Experts of a small language model: vocabulary 4096.
Below are experts of layer 2 (counted from 0) of a mixture-of-experts language model. Rows are named router (the router's row for the expert), gate (a neuron's input weights, with its number), up (a neuron's input weights, with its number) and show model dimensions 0-95. Each number is 500 + 25 x the weight over its row's rms, rounded and kept within 0 to 999. Numbers have three digits each.
After each expert's rows: "mostly gets" lists some tokens that are sent to it at least half of the time. This comes from a sample of Wikipedia text that the model never trained on.

# expert 24
router:463492521469541511516511524528511553515494475537539503506555506470502474506524555504437542536510518512452471455484501521484500514488480486517527512504515534509515501533531491507496477525491519514515478520467452474527474510494513500496477503503496461488547519544462501463497501495445490536
gate0:491464472526485486519522525486523533489500502567474490474527524503477489496479513460473454533501491478508504496521503527528537528536515489489480537504490479493503518446509503487491491521505509486482479509523538505520476547519513501543496479513446495511493523485493514515503529496468511495
up0:491500478461502505518455485489503490480470511479488477512527490488519519524454504466512452479495483529494505521455517498512506528485427493504512523480480503507493483530479495544489535471519519514511498496462502447511518523477504508466471538461540521505509491466505532455520508515551464495
mostly gets: " of", " at", " from", " on", " to", " in"

# expert 41
router:516542539457518513534489445527492499509454505484537472490530513486494556501487510459501494527509532510497474486489494518468508528491494479508522535501491482517494519471458511449479469523479507512524502535462501454503482480474521514453466478548491502482548493505456508460458459525514511533
gate0:558481501499519540516548505508467496530487485537490450484494510503498495487504558486453489541495541474504505505485524485484464490510489492513472504508529482466480528542485553468518471496500464460561503529538502516482534514538504474491500466514517491486491469464462515506522499462515547517
up0:573496546461498508517512487458469458467492530516492500503473479494485476473489508499520537513447462500509473529510525551528541521488512508494515511481487512498499498554513491477482502520491523498483472489481516519564484479483524499494542511500490505530480507540502475504524470530471471474
mostly gets: "or", " For", " Nor", " Mor", " author", "tain"

# expert 39
router:523517525499493491499488480497527497476476456478525494541535525474483500473511548490503490496551493528490523501490438500516518513508471456504540514486474499510507509516515497474505510539452514495510508484480516450495505507490512514478521458486507484460501504551495532476506507502464455552
gate0:508467540516475498518478476532469556537535508485545479529493504521483513527521488479469522526506505510493516540559467490529439502482508516486516497476473470496471466511507469467528489505507548525517497485576489515519521486500492485475505491464501498515483515528531596495457497542486479538
up0:513484494478519498480453492476508493488512512496467489534520486530511502474512492518504519507499555465510505508541512531547470541467498446503507495491511522504529503520458479490496535525488469512492518477534518493494515487485507467526449459475475472557524494465440531490535467511473552486
mostly gets: "el", "eth", " Red", "arl", " Paul", " Mal"

# expert 27
router:497498534508539549506463455519546510472495467513502457541510557491505493463496512483500533526529495571485472479471467482465529558495515486506524524478487548538481518474546475501494476532477515481505466521489466505504485480480485526478515476509542443484511566485497482455489468495498509527
gate0:508514485506474517500534520507531534498504524478495480485460557455533508526496478524476503469465501507530534443470521467473503474505512468478573525499499467506556504478500526513540520519504505520504490490530515511479545456507480524520519503479483497483525503481462509481489470438534508499
up0:449522519499472512481505454477473494517484503468531485487504460505487524457508507521561486510487523485515449534510476508496530530521497509494500522549520524469490487546508501492469501510521491499544491524547551479514485459444502501486520509488501507480502501509547517503509551531499500485
mostly gets: " under", " during", " after", " when", " while", " through"

# expert 35
router:505528544480557493511477471471521504500504508510495461536511520466546504481519495470474526487515474497469515496503441511497498534502482490542523485475505507532492525487489463475471476540507529520490446511475516461490485490516541485500476467481458487501460473491478524445536486517476480516
gate0:519487471513455499460488509541496504485504477533498525505500515453487465509491510521539501483536506526536554529544491501536487540529507479475527464501445531519492472470488490515486483468493515526489475517517491459482496490533486481454481493481522474523528531511511465524484559495507515513
up0:536453521476481498506524494540549538501458490471523515512536502446523484508520502498551499458494468533451511518541469478518491531520521548512536512530530531479517529491522484578474549493542489460514458496506505475494481488530519472464476464510485504503478501489504491519499502514541470504
mostly gets: " a", " the", " The", "The", " an", " his"

# expert 12
router:464490495507520510490456476513505519511489500508526494540526515469498477476508554490479485553485481508496522470494479479510500521469472461527520510469472511504502518523510456451501468549483486526518477491494465490528451482474500536510485461526533499527496494478508511482492476493477485509
gate0:503491501502526494490487479494526526503475533518577494498502484519447496481500522479525506504466470523473520499507465519569533467466513482497494524528508505551483521511479500459512522515471484519526515505510531509567523542530493547532479442515528512478477505495478547491487478498471498451
up0:535520515499478500455509526513496471478520470440506463495505526517501462484513521470508507515471520512511498502518557501528519489465498505493482495478506530477515531504500543558483509475520509522510499504503473485487493527432518502483445503515505497501552540490517526491453538541500479461
mostly gets: "as", "ass", " Sc", " List", " Los", "sc"

# expert 1
router:537483512508539526506466483537523511512479494516516488505539515498508498460481567501481501532531474542475507488460477499436509555522438492512523555475478515573491536489482477496470442520490486515520495488475528495519462485473509478492518513488489467492530512526466528464490469512504494537
gate0:560479527489549502477487476509511499520496478481477490461515511522540471493497509490475535515473496531495513489441521490444500521524462471493526510493518520504518504458484465489463481498477479489524519472482517559483473504505498529525499490536476513444525527534480508470503491483512507488
up0:501505486485464473537498489525550529530490523509490502517525503498487479469476494515552480485469499481484522536531480482515536539525532512509528539514510523492504515519499494531556481530529480490493519519500513448525506464493501496479525551450480505522485504527519494514508505514498503504
mostly gets: " Al", " U", " I", " X", " Ad", " Col"

# expert 38
router:477544515517518531503471505519488511481487516502542488536524515499506523515530515522464511515537515519507553497476501497514508503450452474526512520501485519535508509534493475498491456558538498508504534493472462498473475514472512469472467436507532514453513535493489492501461497502496514481
gate0:504511506529549488472506505519516525531469495490532539507530518517471505548547514461486503504439493482493503534493479476493499498514545516517511505498562548506477525521480494477529490504499534459487524494499493513535489515484531499521494456517498486450491482484492487450463484545480469501
up0:499488496469461484488516483500454469495493523478538479471516512469479500483551543520516486493523514473501484490495527481479513561485492502551499503495503507478505487513491480522526508489497498483499475501458498523481461561539514488503524504524546522503511476511498541550494511508515443456
mostly gets: "s", "es", "ers", "ings", "al", "ies"

# expert 6
router:522505520471540517518469447535508528512451508489495478547550522479510522478483546467493515497523506513505486471478485488446508527493523470491533514476461499522499504517510477481469411507444518505496504506523473451491482488487527535508499505527526475504510493537504535493498532480507454505
gate0:493516512501515537517463477495483500538481490491479475554455509439542521530526545446502489493539522525522489507475491504504517520502526494481496466482504475506499497483461557486506461518477489476511468504503539496495475466467533543516495554541486519516489497501518507505482504543515500505
up0:534481517486540505512513487460528513482507498497482485478525485509492494496524518513510509512472479488481470475523476504527527477482447459518480520492493499491478506485544483525525526495483487515467536527510482518484507497506525497506496506446495567496527554523496457463503409510533500497
mostly gets: "%", " Total", " Republican", " Votes", " Date", "History"

# expert 46
router:490509498463512496511462477502515501486522522483514480521532524477500522485540515497468542509491503488500484505490457468484531498506439489505539499475484531558493508516496463500487488517444473523490517486493456494502497502478527527536483501498506484473527519537436470496482505451495534497
gate0:483532506478493551488472466534524506553547463466473516532504525522521536527529471500430502462479476498439488467493476501488511490510507496491514474496460502493500487435490539509467509472495509516494489493480485519473473512490486500521486486480564453535514495511510500512489468522499497499
up0:481494504472526478472505493516486511483465462525479488547489500480514526490486536438457484562480488483478507527485529524534517503504497503510501529496515493513485499471483509521489478516508466500476525519486507513531538496499472489510508505462507544522500473464471504506532523523519537533
mostly gets: " T", " D", " G", " S", " F", " B"

# expert 28
router:508532521465509511511446454521493514494478491484536441519500503492491500497513492515449494501564504551461516457464482508480482498502465481492504496507467539524497516499483506473517471552500530491530450515484481468514474484471486535540513483529524497456489521452481512487496488519479464534
gate0:510482556499513559516480457490519517503469496464506496464473450525538467492539527508497481439461514571518498500505501517521510500492522489503524473500518486542477480519488480516503516511475495451503485486521470514523535516473472497511502480511504516502495488469482535508520545501490510507
up0:484481507517459511487532493448490479516479510483529497471503520441519468537480477472493526473477513495541509507452518494540509472525477511485467518470529535497513535490501492517469501514500500492497517468513497518536528525521467468492513493512501487521499477472477521473521494519550470460
mostly gets: "ess", "ect", "act", " act", "vent", "ct"

# expert 5
router:497537515490540562498498464501541487500432490515516478543531533500507474521498527487508498504535494504446506506492488480474509511518494465502551499469489523546482526469525489485499483573436489493533481494500484476499512478491486524523506495537526492452493491506496524469469505496492515524
gate0:499511494501456499488516482512526462509520529535504482563489467516558500501477522486510513483501487535479477505463485505550515489511512494497513508506490545480502525532507484473466523520467475509538483484485500506474479470521466507501475509478523489508483518550507517542478518538454482525
up0:532493491497477491518484480464492513484461499506495523487507500474485487523486485466505469468554530515491494451507533501519530509492523475503484463490552501517530487504549536527509496514503517505505478517501485462519529519460463474541522480474451491507516490464486533508448479531546460523
mostly gets: "ap", " inter", "ording", " cap", " power", " support"

# expert 36
router:496502527516533529488488499482524535459477510545516471590491527498500450510531501481511513557516521558482502542491494492435514505463445485515494522484497524493558555492534487458492468515487497515495481501468464473521483494481481530487515495540521475480520509533470534492449491498485513491
gate0:507504475507503526541511467473529544494475469503480464523498487474483472533517508507523478554527505520525532511502503493504516489504528506506570500481460511516507535453515487513534512542517504458508532511451501461512485525489511464457515501486550466519491503511494486507513488499495498510
up0:500536466432573499472492520496490486511506528470463471490512521498487511484489503507507577484497494518491501511521512504502505477482514471518522461568469522486485471532510547511495510484511483472546484493457489493466492498500538502463531505493514533489514524515483500505437501449469472530
mostly gets: " was", " is", " were", " not", "ot", " it"

# expert 43
router:511508526520535492543480481513483505503497479547533489538515514482544536509499486509514499501552506545500510498501442471462523535497488481527505496463481498527470505481543505515489481536488498507522451505503479457558485458488507506524519476494504478472490532484534473502491478508492484489
gate0:489467494521487517506550482547503475480469508512459491516495489472487513515497523459460529509553542507483495502536511521495491499477461457490486504487507465526493478535489483497486497512529519514545521469509531505552518481499475460474498512484441470464475507526511487542510513523492486523
up0:547526484488480483495480535521504494516487511488482530522481502558482513491487521470522548535496511476545494565491502508491463449523468476499456473496535537551459482506532486426501536494493494469485491493504510541475493491520492486548511503513494525487474555527495496526490503515502486545
mostly gets: "ey", "ah", "j", " Y", "ik", " y"

# expert 14
router:518523507474511536519472486526490507501483498498524445518510541464531499482487540488505502511512448504468487475484507477492513507452484493498556564506471488511515517465569487477488483504484494498505496516491478462502471452475527528499533446522494495512510525483470530511522491505489446525
gate0:525486544530503511513529496445461496478504556481543508499510492472441545518531559478561498513514524539487524511505489484491526496483485501500506483454495480508498490492486523460482524495519538471500554502494493475496503419477500540518484490488504482518511509488532492484518502522516495461
up0:483497504461528499511512549504541492465485509496470498495477541494519455491525476471517503498474542503523499520492532559517464513512501543473534495503541469525488519512517516491511530492505489529474478531472526539511476529475473471505467490508511491459501496481524511489496477470511496426
mostly gets: "|", " +", " Sl", " −", "See", " /"

# expert 32
router:503522527484511500532475461508480493455439476501522495534502526476510504443527505484442528511516500537494496491481492497483534526491502475503542509522455507524539520502533472505503445520460503532510491477509472495528496491500519553532509480531507506499502531488478489481449426524518524472
gate0:499523506448517479507515478430500494513489504523540481493496477451512517497511493490531484513528532514522500521497466497461517528508559505517504518497486512518457522487460494511500465526488442497514500480522504512476532496540539486493481494503442492507501510492488535527469494497483524465
up0:547478499488505468493504468480555530517481487470541490472455474503479500485481477518467493514507491483515446557493512516519503510451512489505493512471509444471498468508531424523521479547531470499509494516479497531498484491497473503520530517519496494505510496493511531491478486532498521492
mostly gets: " University", " album", " Party", " career", " school", " film"

# expert 31
router:494515574482519513505481488544492491497491467515493469527515531514487464478495533496504499551514494527463532471485475459481542507519503497473514519483450524539509525494511477503500495547492524528537493478476505482527428483478493518499498458505508483463513504489476508486498456515501483531
gate0:505505545467501560519516516490476504485532493524476463539512479523523525523482527471486458528460497530478436506494491504488505479484482500541506503468431507528471532512501507495507542486547490498486514490478503467440493533486488500492511504512502491460526489520474487500480529471465490510
up0:463509463529523464456440515490502556509532455505513524443498490488475480453491504468510528467480473508503487494436497479496472481521540539525498493501475498496497498549516491473496516523505487502482466511498452494477490481507505481513476517497484546505509502505487497515473549522502470451
mostly gets: " ex", " dis", " res", " pro", " im", " col"

# expert 9
router:519518515477544527521479479500482501509440509530526490496528523510527469507508522491485487515498468512490486479483482490464517488504481480495523524477469491546545531503528489479504501532462518483495509534520479465535478493472494500468539458493492505475524541521503514434476476495512507537
gate0:571526507460483549538508537487478492523483523537497514492433545498494535519496517511519516512479445514497461536521499542512467500513542502522475483523519491516504530513508529506511564510445507505489511502489462494516488505503501496490472456504550479493501514533423480496517508469454503515
up0:527473509494496471452486457501530482490516480508483500479494467505482544454492497495487486501544543517464483490472497516527473503537532468522501430541433448462497533509461473496501499503473515477489462526481486513494475486473504519510507498526528524524522503507509520527475485503519473518
mostly gets: " He", " E", " She", " e", "He", " Hol"

# expert 34
router:491498506492529535531494515486461536477477504505526493535497515464490496477540534516492533500515500515497461471530449456430504485503493468506537482460509518521531497532524484484488489494480504469480488464476496467517470470452463537523519484546482471484516520485480507488466520510462478504
gate0:506501451479535534500470505543474505497515539471555521503502535458494536521534527486553514527499503491502516507497485532492484491490500520549503540492492518473463485444507493496481490520487487496453530537503540513497518506532539495488513520529503462517524521447491482509484518472525500487
up0:472511498495490527479513523500493468471502517497481529496511493478504490481481527513512504538488489519504513488501516522500544490458464549469537499485519516455507524497501510532516490526471472473481465468511501509484504478462530519495479524532507475505538513512524479514482540494505529459
mostly gets: "man", "ail", "ton", "ator", "cher", "ators"

# expert 26
router:517530516485517553501476457498499515481497463493521453493527521483527482485532508484473535499507525486460521466491503474491520518496516503506530511497474550543497517521556495502479469519488514504498507518447505475504511514475502540516489502515517487516499520518494464487473511507526506481
gate0:450499557524509479479501569462468525559529496531493511471497497479503493529489488499506515499492513530478482495468504517505486509515471509533479507490455499506489542528492496480492517490498497494493538534487471486538536484462483515522478529529498488501489543479480488458501537515457473501
up0:504512460462486494496522512482476534500497503500492490496502491479476566486517505487532502504509491474468492477488474494520476525518502485498517544510523473503517484505457467502482453467531471481486482543505516484487491485484517497520484518493513516459485510498494498547507451518492437484
mostly gets: " that", "an", " which", " who", " American", " where"